Weights of a small mixture-of-experts language model, trained from scratch on English Wikipedia: 327M tokens.
Below are experts of layer 10 (counted from 0) of a mixture-of-experts language model. Rows are named router (the router's row for the expert), down (a neuron's output weights, with its number) and show model dimensions 0-191. Each number is 500 + 25 x the weight over its row's rms, rounded and kept within 0 to 999. Numbers have three digits each.
Before each expert's rows: a language model's description of what the expert responds to; "comes before" lists some tokens at least twice as common just after its tokens as in all text. This comes from a sample of Wikipedia text that the model never trained on. Tokens count by the router's weight.

# expert 22
What it handles: Sentence-final punctuation
comes before: "\n", " The", " He", " In", " It", "5"
router:483488514488518497498517448524445466482503515466476526515525495480498514516549478506492513492526502485490533491516493458534495483485528495483564522496489477481497491478488495484518486530525589467469509500445565472466466497496508500475509478500513518519506467448545503533515540492504521438487506483523447507541464528512498517519532473545521445484512500471439485475470494507517475514494519492498520481509516503485494508494519519520499513501501484501503451510486484523507489515520458499482476468495473488493489503549483485552527483489508513467487527486521502454522517506472464470
down5:527505467512445507508510507536508518462537470509473518503522528519495486487516499513470458469515481510513487499535503460501460498540468501526494512489505466497483501517464551480502517517446495489495511503565496513481488469535520513504456439544486489505480500501501466455482509445516511473485527502533532509488471521494507476473490506524513527536501497540518502494525491492528449489501478525516479547484498509455484437502535519480548536490533529483530467508463497527480463509538475491446489518453533518520507513462541491499521493501529505486491526495506525495487460481463505482
down6:497510478476499501497522489485463501514444527493513522507503516461484492511494470499514517510495466482464535513485527466512471482501507502509484516503468535517531495530482522544542529517503534463528514462472512529575538510532484473471499529545474522459481482469505522515505521489524516501562509513513478473501487505549474537511525520560521550475550523513511498483514509567536509465496501464505463481472532520492534488516541530498509506500479491465542492476475470500523500495511501432519492469502497508525510478465483498538483513536466512461487523502509509492496479465476486510
down7:503490519469491484469528453482490480491492505535516449487472475514522460506501501482474501548475508491482515528489500506507461470471501509504468523530486481531440475532515526492471505491534524511480490509540531486488503523490529445534493485507484510509475474522519520531478492552480548486495502507526526506501528458525484486523540511535506478507490534497537455536520518506521481483503453544485493468500515494469515504507496451497514460480475488517544494482474522477482473434487510493472511505498507458540489488445542479485484546451503478481476482526502515496502499506536433466
down8:485507495498487480484477530471534532520481472514537505516505506517481443523519507510502492468538565488522463450494503530503483547520470529535504471504524536448508503500441507521488461510455517486482526498527463480464489498510548466491534514508503503468519463513476505469490492522547521501497514511489507523482492525478533465471506511503509473472535472461496499532484506502483517534496473461462512484497498489489508497512480531491516473503512550468508514482481509515493460445480508487471492496508447460475487463508519511498566514552505525501482526509533483493487546485494491440
down9:466485532560490500486531481513445503511474468495518504533458565497493511507541460499480468516465507492486532485550475517507521461460457502501514487465523468509519528473515486500487496513499505513482499497513526507495507538503536491498531463496535520519487492498463500484493477473525539479450469470557482477537491515495499528486518534515513500546487512532490492504489518537486487511492529536508510473495486498452494480504509504502528487498512518461549495449509515452539521560476478494477493496502505485507518507527517497514541451468477497544465544457520526463492476529483517530
down10:499505521514512538470486477496491510519478487512492544513492507503517520477517518491504470531490477469542509539485488511486484421467512506533515537503480528478510463489449524510507526490532476512481492429474492526497494536437522514466507534452520553552504529466495520497533513506506530487532486479533487490480467495514489491535499506514506513504481525481477519464469486550541537485471507516498528495501504509489506535540552516537524502486504529495512492492487473484480495506509501465485533481551507501490511503460400521471514511486506493499516562481509507495523516518514493492
down11:534523517493528486514509522524490526511500487486453501469440472494508484541510467506520491563521472482530515511548509496521487497505494477514490541503500481502484505496526501512504499481500507491508537528579491534469551516486460530531494502529512487503491493533490494499515479530512485530471558481506548514536541475549513498503492548498488483495490485510489495517502501521502497484470498564516487490475514492519465526474473473514547457497485473506450454521492487511480527474492491491483479536480496459498486484445549499515518518446490507560522510501490496493481558498499521446
down12:481445489505472491481543465489500505510546537491503476504532522485521477551509509527488487507486533500508484485514529484490531520471472512516469503455443527515495520492505464499520477474546450494457506484504521484466476494515505501512474522535502487500511479498507481495488468526502473438519471560518523528492477495503503550530476455466504447517545477509490528474487492487538506511504465486513496490536475553514490544490495521488472499510486498541572489506531539485531479510521517521487493490510502486495467516495493504491539438514527502454526494452469509499489515490536478464
down13:493481487494510481474504516505503480529488484480513484487513507446489499528483460496511514499495456481511520504491489532467509522481485493472495510497528521502503551542530467475547552529457485472474518529454510505509503491497490531512492455496492440548525517497488552509569475527492495492531484465446466534458510509505464457497481502508483467517478519517471464513488501482519518487484467539483516510525501516483483488513491500490495525497519491518482481507479496511464522495474500487492503498504528500473462555501465562499550426484537452492469485464507523506469480472503455484
down14:477497501518510513527518494450520498499483491518496517544521451514535493504524490489552493527490497477535516500480537494461554494535478513469529504443519540562514517467513533489538506526510555502486438523479495485505517500533515528509482479466492488567540471487515519509515488520507573491491469489538524497509498535506490509512500483485486458526526530484522512529501471534471524497426480515493523500477509494496514471481477470479458497530478514498508507516502477498524498481513479529529497482491461472512515532496509529532512506490531530479539511514465490475488526455483500541
down15:445536506473474503567511503496494522500534473474503493482520520473484486489507556529542540537492446489534485507511494481526507470505486539518447517526445515495523496496497490516463469497469505501514494490512496500505532489488481494503482479448502519492532473460490523489496452511504511500483512458534520543491526477488519484455544500512489504515532504448544529490527489518520491503513504475555511445494510505498497504523458476548503480498506500513519544549466507520531497546497559530526501508509471524521502506487501522495496494547483490478465520500501554537483482463490480478
down16:456453495486491527483506540462531494476511484515466490519532454548475449500533518510492456530499481443498505472520543496476512496509505466527490501532517496508519502512479512500450507520491520522537463516534488506490467473488524516463479478485490507496542495517455504429447526451474553486464461459505496520486523528495518465462521508478500496533506514462507512491456506505520529502466485538486482513523472510494512492508544490497506498509527489515440508498465490512483501493480529508473531537504464500488457463517470530473484517467487497511499526532500515503464487468513487524
down17:522503482509452478525505486505568514531500480494523494481554536503559468457488517486472492494515482484491462448495473511531501487527474490497484465449484528501528536515464476474536557506515485516520477481521506459530510519465490507497461516495541479508481524527453448528489512498474494494500498485519491479500512511513502516514494562513506478511456515500502531507473485486484511471532506507551477542474481473525440490533507503491537530476551492523542509460475515511497499548536509502501498507529498511466470495508521511471508493534533533492553489476519468515507502504513525487
down18:508504542539479536469536511495493534508533519541494550522496516472536496492496491505506525499473480488459528493522510481549485488447488495504453524478500512487442521510529512477519477495506461508466467478519454478523539504546472488529480490520492494500507519464490542501496513534486468487517498513492490489562477494550496496514491488524511458515496514466533474498502477500479519507508530467493486482487470486494507496428518470538536470520476466471494470527523484540448495506521480497468477503523525541514492517544504565501462538531502487473480483510459493481502479500536492482
down19:492472491521456495496500485514496481443491471527548498517534512516510531503526503502466480508461492543481504498501488526529513464537487496475498512489488469508544561503509455473519516531495510507466499502531498490523468517523528497530455503463472522514509490445526514521533440520532489500467494492480517457490514504475472553485499509551498516478531516524506471503507443490490476478454508484542512503489477504531466511522510511500459497497491523552527506499497521486526492507493423526480519515478511498493474509549474539533439477529499497524478527532501500470473501516535511479
down20:527503491491469513521489534515453513494556534503494502490498487453522487497476456491504541513496482504475513517536482463499524491510501533483531546504492517500487498455496485551465493473498519480526465469519526523566521488508505500554524519464463506481516492493500551471513536464479519516511518486517492536473490512511483513457578477480526485495524493551482483473547528535473485487520459545511510491502476462449529509485505505493513477472496484501485447476537484450480507514492495516492506484487483472575476503489472468502528489483492471503529500494477483512527483508488501479
down21:525486492465544453514503484513512509462527512502477496514486500458485471476508508466447451489495505521515492518501475524505516532516459524525525491524489490472511528505521475518448512562481485517485521503473535519506485478501481513470520527461494519471476509519491469502477482554487526525521531475468488515490482505502545502532523524512440537498500503531526466468561482449501503500477518511501474468467489496488493501525517505523510481516479472511549522523454493460498491484497548510478451464510480541491534518470498481524510489448549521509515489567513484503491495514529473515
down22:504470503508486443456503471481458489545473456498490528498485488517488465501482494485492464507476497503521467476520502514493494469485476474490502483542562469528497482471482501510475519532503483501513469533505498491488488549526508515467527450514522486516476502478478488526497546477521502515496541468501539542459520535487492476474490492491500523466488471520536518513522505524475504507491485473498484565466509463516482492537480512517527492481514495487563526493474497508510528498490476486491495551447457486469482456510543538501503466507450505496496498519459483502464461474450518452
down23:524485505465518506476505495475554555487517488508494467500499571455503464511504498520496500510495531476496497473529441462493453487504474516478490504499481539461487497477489487497523456456557485512524433499503467491520469525474503477491493505503496554506505473519487446508530509514519452518464518503527499490500508498481468513491486539516506504499486540455539472466539553499486500544474558468467510483515503505483464492518497501503556532521496495547531521475478491532525501477478493502501522487531472518511512523496527475530524508493489448524478507499514533521493512485495486522
down24:477513519451507515573478499522512519528485534490496480511535480489491490496472530512486558502501494454554471488525544505496485450545470513522499511541537500509486460501456512488479486535470532505480508519513473548519478488490447500538490498505464496505518468500511502508500522492486518478498508527475476458540492512516493473486537524529522528496494513518553462506491485477483441499487497534511508496463465517530507532497492509486505482505452540488522481459478516523500514541492498495530519489475462499459480503552512517498496515498532571510492553461510509513506461522495516503
down25:520532514506499479515504486540508518492476523470500518480515529486469477541504534468477495492520534464518514513524446518503533497495472475429512480501510483532474521482489481513498474481552474556455536454467536503500464499505531503466547494502515478494505486468532527516469506483514539485512496541499499501512501497493528496486501528552501509534507493495512509471508518465498465455494531478532459492482499490478492494556469536575505489510491537493513507501504520490471475524509486512503461539497487554526522520502501528530474515468486462517543487483542516534523450519509526500
down26:486488520498437470481499458480487518473527498461487437527535493501494518463513440521492500497499495470470523523522495508498448512518509543472503505558467517503543535532510465528492517481518476466503528521510461489481489501448519523468495494520488482466495494505481552546493500521474495512496509473478496485496514480471442490458526519505519508461490472504525487462488446475520499523486451514512489494474491493491485526521519467495504489545511473478482540484455460510510493536488522553490494489501522515524526475519537522502547475512505524489468501497521508537526489521483446495
down27:513539501505513499484490461501455434525524471466506494469477493535507502499486495481488511503480511516537528512460465498505467503475507481519536538479497490483476499513490494504509500525506539549464507514506548517509486506521445521503493495485466499513517488518475523497502492516530514498448512508525503471475532508506516484512545468483553499436543459472537498471490494488473520487508454567518493495467512509469518473488517495482473497512487472460494460460508508444519528493496486452500513548479539465458513499521500493481528496497510476436480531515526471494470504466473459513
down28:520487527510466494506499477462524508493477491512504528532487487468476479510511478496525484467512502530469542456530521566494516526479486487465542502505517464534488499500536535525473513476495495472504477491493511503475499491527493501482528539518480517514483499533523487502530492527505487492476530482455482527439500525503538501502542509463507509519504543464495481508481533476438517469453513461482495499495490502443505494487465471464494484529577534512465513515531497522510481454486467445483515502481493478473491556502531492465509519511493505513536460524543475493498535509475471502
down29:496476485518506504514539511540487464513484466487485503534480476487473486489489445517518471515499475536538541493497533510502459466520532504474505518503537493489527488451576501500505520504462504477514548535533522546541482481457486528511521493509463486538503490488504472534535484512511527494480508505475515504498509516516551479492513491508481486525490523529523481540474468496450498454487513566527543527531491520493516484525474458485527507551517486522460478488517517502481517492495469455504480520458505538509472502508519449520522499515523545501517492492512514485550523525491502522
down30:490471491494503515467513445520481473482484502488516531482478504484487522517471540486525507539503472513511500538493511513503466454514500502515499470531471449526490452527502512476507495514483463500502511513494523540496510485484549538472506461531515455485470521494551550517527523503523514460503525509479514543496491476516506522465492552482513530475526515524478436510525459497491515502547487490525537544497484464460496497443484485503493542481466492541477514473513525489505497503481530451475482458499520533529469447521484519504490491537497561502505517477514507545503517496508486515
down31:488516487495515482509449498496461509440520490536506472469534490530509473490478520496527520462504435511493518507543497528485508550505513484514486545527510516539469522485486526510515527494493522490488516511522517503495525469554513525450495509541498498470503497530459480501472500517490508499510448470524490451491501498535525486497522519480485484491463466486493475475524477460551558501462504508443492498509493511523508518496541500497474507466441512497537519473486510498450499471470462489532486497539476492512506450515461553526490503515479493496476519482459472487476486489547523494
down32:492488453497497490508457525510503536515529499513510534444485536532479492513489461474497493512493433485493484555456481505463507517520523480491508485522471513511538490509497470513506441484562548507498515471493574510519537493521490473488500517471482487486481523509514536512500491522452514489495499503503555521491519522522532498474465507513495516526454438501518516484538498503537536499524471489500495445511497501457486516471474520510515486483494476499508513514438512519486523463534509493526482474455484496543490503495493521547439481500511505541528494506518494513513489477510509533
down33:539533499484457476494488478511508506546503485484542481486515471480522468488501491487489503467518547522521485505533465506494492516551520512522481531505526494523501524489524491481502522489493505471489489478495517530500504488513557525502466537512507524493505481508489518531450476481452461524478479483502514505506557509523537552552530553514532497516514471508547540508497528490517503504470453523504483429536446528545484493497495491491539494505522519538548489511545498478476538469507510491514484484537480522490515519499524545525498541518500510513516462497493495470557528473503486512
down34:517464506438491462488497478480497498472522489523504498484495520517438482501541467547516505474489523527476503495451500495494515553478555495513505497485504488472480473477523516534475479492454508529489464527477498538465513465479442556493538477547450498502495517511517540522548482501523472486498516522470491509526520495545471484497519486514474470515461505514493489506491481488475502453481516460479502482536529490514506535519535513468505516493526503494461533509495503521491502457532523439511511521485473493524491492468552499528492520488496490438534484508512520539496523501479475489
down35:440537515515492479492483483491520483513496465527527496521452509504483485499467496518555496517467518559470480489487490510500542507474489545479502464518461503515517458519489486509492535445454445506499500487488456514501508500476492490508469531517519518469506501539490526469518519504516465557490536458503504549481524472544440478483452525495499480495514493497482472485454511488440439477472466490528538530480483508517489483485520484539473523523522521475466501486493499496461509509476494506492527505511515517520472521513472500505504512489475514522470512548485522492512528521543497496
down36:540479481546456511492475500447530500489532496529486463458479526489474527525494468516493481496496565493472511520525462501461478481488480451549536461514484506476485520455538515496535460486518497496553520476494511526514486513523488535498501523493486512500461557525504492476493503472471479529528519522491469496484493477455506451520508517490496482507463462501507513499530453467489525491542488505494469478515509496489508492483487490510513544511480455504478527466511522517485459511492462493546550501492494494482492494505502495512533541484477545495505488487564460540499542498500464500
down37:490518530538500490504519509475493486491471498460514494524454491529508516557484449519469503495533491535506483517513546548494530481566486484458527461499499430478504522509491459481533518497536472456482496459493504447491478527509532504477486476497531481461527534512526519515445515495473478467489469505477498478474455487524492544495499507504517517497479484493483460480506499493480513480526498499518517561493530510475487483496516470494493536528558487521524461484501518472490523469503495463482504517526542467504492505476520495480508497509473541552499513473503459471492522518488464487
down38:523440435510456497507534473445489499493497493439517480519574461494487478497517486514491490509493448535491536481503509478444481484485522518494488538526524500492487517524484511505486465495529475496498530516506531486516546479471512527534491454483473464501513538467482471517501487497522454478484523481469468449502544544500462480483525518483482497492501506467450544500434514491480515499517516527527508524492515531462495501506481520478475479516509511498526496511513479520466489513489477565521486548504491523475492511488518520495481488499498494482471489547508506510470496517498479528